Weights of a small mixture-of-experts language model, trained from scratch on English Wikipedia.
Size: 11 layers, vocabulary 8192, 254M parameters.
Experts: 40 experts in each of 9 layers, 576 SwiGLU neurons an expert, a sigmoid router.
Below are experts of layer 8 (counted from 0) of a mixture-of-experts language model. Rows are named router (the router's row for the expert), gate (a neuron's input weights, with its number), up (a neuron's input weights, with its number), down (a neuron's output weights, with its number) and show model dimensions 192-239. Each number is 128 + 32 x the weight over its row's rms, rounded and kept within 0 to 255. Numbers have three digits each.
After each expert's rows: "raises" lists some tokens whose logits its average output raises strongly, later layers aside; "mostly gets" lists some tokens that are sent to it at least half of the time. This comes from a sample of Wikipedia text that the model never trained on.

# expert 27
router:095137095093119062138119166098195076144187116147114094105112109166045077112128123118187140072137112140051089081091175131149140130133091156104152
gate0:065119140152077125028116137117188163070138170170143107122154135213181154142150136121142185075141060165144076211074111111083111103111107155169108
up0:132148136125122122163145120159085103127095119147104184108125190091141153114130049124156118074112154085161100133123140150159099158102167107128207
down0:161129104113118178098077174123176128134133123107153164151157119118116085075164080073117088180083149129211181159163156137124106173136140130147050
raises: "s", "'", "-", "t", "r", "."
mostly gets: " cons", " Cons", " Los", " Puerto", " Jo", " Peru"

# expert 23
router:169098152135118108075148075129145101119135072130110106148120082163113139078030100130160150102189162151149162084160109125120106162137108191058154
gate0:093076100191091143172126148101113078159125126133131145111151048114079078133106092101117053110177148156102114127130114195115152130103195113141065
up0:086115138171104146164152098118112087115105147187134153153105061100075075139122111097100089057155208134117145143138111192155131121154143079161077
down0:133054184146124166137125129047119125140082084101077173160136087119071196153108108105052162138196120101093100156119118168136085105180144114142117
raises: "2", "1", "3", "19", "4", "18"
mostly gets: " (", "{", "(", " $", " [", " −"

# expert 9
router:136107071078135147113149138142177121151132145135087096145098112133074098124083113111210157108130123127113116088131176121123102171182089177138191
gate0:071098120089156097097167148126091167151102131166082127138112150063110093070149104173125130162097113107129124190164103111091123155148077117158139
up0:126067074166155105066110140210085160147140148155164144130109131169100151111094140121116090221128149163124138156101142113150112105183132147148114
down0:077077133146152152135119145214101182104131154128140119213196162131151176129111143218069087102173092072182120130145121059188096075185146104105132
raises: " the", " 18", " a", " 17", " 16", " 15"
mostly gets: " December", "On", " In", "In", " until", " July"

# expert 35
router:103117059076104092076133163083181060099113147119111091226115097153053071144038110086140115084171149201062116148136166106098132165171138128049114
gate0:109134141143105142074140148132112140104162155156097097115153187183149070163173123086082150091144145125060171149169139110119143071125123109204147
up0:108108169161112140116122081151205142088109098121135170197106122126171099041121145114153122203113083097190152107167153099138137180149153157132121
down0:092148152117068100094116093138078138141126136088105193095180172131158150052182146126109145132159213126172114133150165120138075074164168094132074
raises: ",", " and", " in", " of", ".", " ("
mostly gets: " story", " novel", " research", " film", " book", " newspaper"

# expert 24
router:129152105132116129085132144115185099156165096100130085177119095130126108122108171141135166141153088120071079163135137138105125134156088181088193
gate0:143089130121149147115082075123216110115126138133098148114143118108134133115120084082158143107084112131153116190083091082138107143191098079155154
up0:115169120140151057135104133142119160137074086118167041128155124100110142151112113134109086093149163100198093112149153154106131161122108107149092
down0:118100150173146128099121187089158179136162133084123163108142157063143156068113131183141162125097110132174135183128150102162110074154146161067104
raises: " the", " in", " a", " as", " and", " at"
mostly gets: " where", " when", " because", " However", " how", " if"

# expert 12
router:093105072123082104163070157117120116140167110072097131127136113116133080126141144088170129126141136123167110163097153170119141134139083126099182
gate0:087102175132091174094114220151124128120121174106179103140190111118132081063115160166167132168093080099183143088090146115114095113129162152116134
up0:173092108116122165158143153153127133110114148131156096108172110127111132129125127132141103151100100050145182078108121080145133079178111099168165
down0:165099138119187130150075155137107076188102083128165170137111146154155161139118151173200161120083143160107094072104133095090118102101087144148117
raises: " first", " in", " U"
mostly gets: " UEFA", " Olympics", " Championships", " the", " Cup", " Open"

# expert 28
router:099165106098096081121115172122143111164153099130106087076116145171122154116073104141133170091137095172155110151116129167213113087218089161058167
gate0:164111087129169104096139111195144116114122141149109102153107147110137141157097131148144060101121157129138070143171118146127130166120087096180127
up0:087109125168116092118191143174130147132114155124067077115136173088094122105087102149121132141161151137145107094158084165180154130079097128147114
down0:129163142151163196130136083155103052115108120097141163120161102152104178107124141142168148120076180095130178130115159159117121124125100074113155
raises: ".", "-", " |", ",", " and", " ("
mostly gets: "irc", "arl", "irt", "ér", "add", "arth"

# expert 19
router:143101088119123078129110153119135111183129123127116042144103120131113081117163076205152108112158119147137180095175192131134133157138127182034126
gate0:130148158144080095159139127141141119131081136150057142123104123144115086120158151083147160068103143148138134164120117116132187119134126147101136
up0:153116143161091110082081106143149158106102112160109147123123121153129050121139170126182114085106124150082126120152075134125174138155150101101120
down0:046095091151181232142216134136129106148108089147107102143100166132113104122166115175136122115109180123135075149121169164087126119117159110109161
raises: "-", "|", "=", "\"", "The", "S"
mostly gets: "\n ", "\n   ", "\n", "\n     "

# expert 15
router:165137127094071103118112153089160078128154118121101062161144139125071062059100113133119126070154151141145073110147126134075085167155099106105131
gate0:085103154186094081137159165138145135139136180085159146140112111135143107076088134126104167131083091105202082139100164195143154113096137143168108
up0:107117162173132185107086107132141132150199125120131092143150062109119163088117116144155110127110103132168110150138186246119155184128149148154154
down0:193139126193105164108105166088123110125065150120149142106076140127153164144126101171144146126144125123152127163120096135130130094153110173079163
raises: ",", " (", " and", " in", ".", " of"
mostly gets: " Committee", " Minister", " Secretary", " Affairs", " Commission", " President"

# expert 22
router:121149084094138090126145137119208129144181172107084089161129118126078064126125163160107161064116140108120178161156149123094152101100097121088152
gate0:102152140111192137104122147092128124072161073157160068153118111064124167123121118092078203125179093108088096130130138106152131106099129106190158
up0:141143155106121173141205130132147102120180161161074175116085107134176116101106102150095121153110144099105182114117153119131076165142197134113166
down0:126127115128111139193108171151146125144162104144178198153099144103138061136106166129125152152098186151138152050113159102100132090137098120097108
raises: ",", " to", ".", " and", " in", "\n"
mostly gets: " known", " responsible", " arrested", " available", " happen", " recogn"

# expert 25
router:114145096067118122150171196114185085093110138058123128142102071131128147089069126145104173121143131130103150132128158139166123098105069159092153
gate0:073106085032170112152116171137159128166148127095172147135137170091151176123073086168092114111095120134111173159115117139139084130104136126106068
up0:114065185117167108174173148125100116118137117114154169075171125120145141118126160195111182184090077085094086141122129170125125129141111113096118
down0:123183125137164154175120134101103139128096083109125180125137096122120130128153213158047136172175108177103160169155145128124110176120123081107119
raises: "y", "e", "s", ",", "er", "ic"
mostly gets: "omet", " cancer", "olog", "ugg", "ogen", " surg"

# expert 37
router:146131118103130129062128132086160079168179081112080114193155147135098139121059104117117089066126185149095157137103140125136158189194167111099131
gate0:074116110126118171078133136114135147119190071173147150096139131124121183122149107130137120157116155104127127179127145171064080157123071128099157
up0:118141155128173108175149146097117107108093157094137107151123106145115107116123139120125083124124098118152115085077128045162153141105184104159153
down0:140133117120110101157112137092209117136197160096119117128111097125113131156081106107123165102096127143057145132109171110130158112197154066132136
raises: ",", " and", ".", " |", " (", " in"
mostly gets: " TV", " television", " BBC", "TV", " Studios", " Television"

# expert 0
router:110107054105100075181115161051154133107126116096142129141143120132068103138086079174113182123136149134119117121154132154104171131181110150098094
gate0:090156143194177103131183142111114151169153130159130077145133100105127183133097102114139143120080132143181113111168140187110138185202077110073099
up0:142104113052099109159032116152165120122161140088094169152134155105061114139149109139157106150104101115110153110145126073104102088092119141156116
down0:113142141143152168070135189167121130141129117077119110104168158156149192113110181133080162121138165149098125135080206143083119127115076101043170
raises: " and", ",", " in", ".", " the", " to"
mostly gets: " footballer", " medal", " MF", " DF", " yards", " FW"

# expert 8
router:168141100097147118112150121096135076158168153149123129119133165151127140130126125124126149105172191141153095139102135179162089123157120157086122
gate0:175140118120106094099150203121149149138159119113130104113196125149098130187163121175139133115136145102141098174108103123104071090156086209112124
up0:186127166103119158106145129117108156095177114138181125136067125113101117121122093147188124132123184172129129170135133147185145168092143150162088
down0:136075093126083090189114130101097053059086123094149141207135128094067137061141091132136125138108093117065122123128110090154147152143147115107067
raises: " (", "\n", " |", " L", " and", " in"
mostly gets: " LINEAR", " JPL", " MPC", " @", " pm", " Pts"

# expert 4
router:086137114143069117137087130095160089129140084097149114134124083175092087083135133133137125082161126226107137145122125146100176154200093177115093
gate0:138080108141172150091130135138163079183123101111202100172121127115099129143124171077099166148112150149105167129127146115160131106132141105169138
up0:129110108131111099062115119100108131152112073123173086149128096149117102131106166098104150121126094134111150100157201136111173163104144184115121
down0:113196138106130123091129162163129147178110131151146178126140125121108115135176143103143051107116142193145130125203082135128097143104175178143175
raises: " A", ".", "-"
mostly gets: " ESP", " ENG", " AUS", " SWE", " CZE", "featuring"

# expert 26
router:112144144087105097060104118115123081143139147073130094147141116119137066181044100171183135128102126165114134146097162107168124147143113149141159
gate0:174123112171138154065172118112042126078138167133140119155110162192147144148106167128110161073078126112132071099142093098093126110189172148114165
up0:069119117155144099137074183152167185162099065168109151098185122073138104134139105136140081119195140174153184150150156131104128138151093128109125
down0:151128142150113131150066104147137157167170136079130128132120132160099089122176168120115120161093149162154102092146123180137164164173131224086145
raises: " and", "-", ","
mostly gets: " British", " Russian", " German", " Chinese", " French", " English"

# expert 18
router:090149087114157140130110138104126057111087074105096099143143105151061114126155140168199109072112150187085111124066178136108097163112119178101099
gate0:152189082110109154129142063171179109124128084180154117083111079145105126175078170113140085117145167133184047113041131142044132124132132080097110
up0:164146161059182048145132127059165046121108192134132118132104035098120077148165195161125106142141164119144198133148114136114142123168106132084149
down0:082140166101103096129154109109140107124071081154135156141139094110137156164103153173148177070138165102163098148124182121090112121118170186095123
raises: "t", "s", "e", "es", "er", "ce"
mostly gets: " McC", " Griff", " Burn", " McK", " Berg", " Mul"

# expert 5
router:130090104114096105095163131108154110164087113105140054175186104155094126140075111162169137102085170151126090121079117146131139205190148070114102
gate0:114164157098076149139148078181098069125164123092151093077152123131096168087107126141096169153116144123163107148163114105096135075155131105080112
up0:148134138144090120203173158151136130098081157095146083166174124081094124085112126115193137100126113088159077163083178142122105120124087152178083
down0:134136105124132066090103081144100115114132109154113122037118121157109058114149119110139141114144130123157188141158142173135118120144209151117135
raises: " |", " (", ",", ".", "\n", " in"
mostly gets: " vocals", " bass", " Albums", " Nominated", " Billboard", " Best"

# expert 36
router:141134072096110085161115155125167108162183101115111080104155080060112123125069135114138160088181089160103075135081164136085163157164061163121147
gate0:202185124107151101153139155086114124103131144119104127108125084100134118155076092144164150109128067088163198138116117178131109156131165051071104
up0:181163103111141174154162135086148122136110132098110087107152101091155142098129110056145182133130102119121157162141135150094086132204158109132087
down0:144137163187088086206108121161136136133138173090129161144154167163136103163122101094134116119143100122104131113118111190138108142124155199108107
raises: ",", ".", "-", " and", " |", " ("
mostly gets: "aman", "iji", "iko", "kan", "him", "nder"

# expert 29
router:100085115090114100118151187064176098093153111108117077120120140120028111153067158138152117117155150164100123100112127113105118153137083134096156
gate0:108151146118159138132088122143106077159136112097140163133134082072149127126084178115083123148148153136065129106167095104129115148037138151134141
up0:113135083071136136145115114123095075132135099122103155165125126120151118127101116131111112131133186151108108134173088112135098181061162175098139
down0:132181129214149083127127069098072127158127165139209086161068123050137148073178143099077126094164107096128140121151160125162154065142131165109091
raises: ",", " and", ".", " in", " (", " of"
mostly gets: " town", " village", " area", " water", " land", " space"

# expert 16
router:147165112138122097081173183152125117107100150075112116177113082154067122142112132146123143134182082181085130116129183171149132150123120114118144
gate0:084117095147127115130135136186144126136146119125125088099153122161127115117138101093078155134090139134155149128149148147098147122127156159185177
up0:118105152103088165146107166154137137118126084179138070115202137170140098104179126087101159181072085154165197149147128129132145094131160166126104
down0:165130118130155158145077112197161155129141132123103114157095113131128189078142154153031165181113121145132055130099101132132121148088149090095163
raises: ".", ",", "-", "–", " to", " |"
mostly gets: " 400", " 300", " 150", " 2", " 1", " 202"

# expert 14
router:139107048138128091120026142108151091142099127093071057180130097135063078116051095164178161103166144160122130175120176104101112169126129176042093
gate0:114102090101136092132132114157116132158113113096165151178091108093162147106127094061131108122071102120135120132091124136123092083112165171133122
up0:107130130108159112111153139124096111113102148144127079098140152112092113104174099187165112130128100131086189135130113084079167103095097086039139
down0:117129235149179073129117134128202189142132146088141103179148114192134142106080120095096147127100138171127132071110162124175130125129133152135154
raises: "=", "The", "In", "A", "L", "M"
mostly gets: " \"", "\n\n", " Mac", " '", " Mc", " “"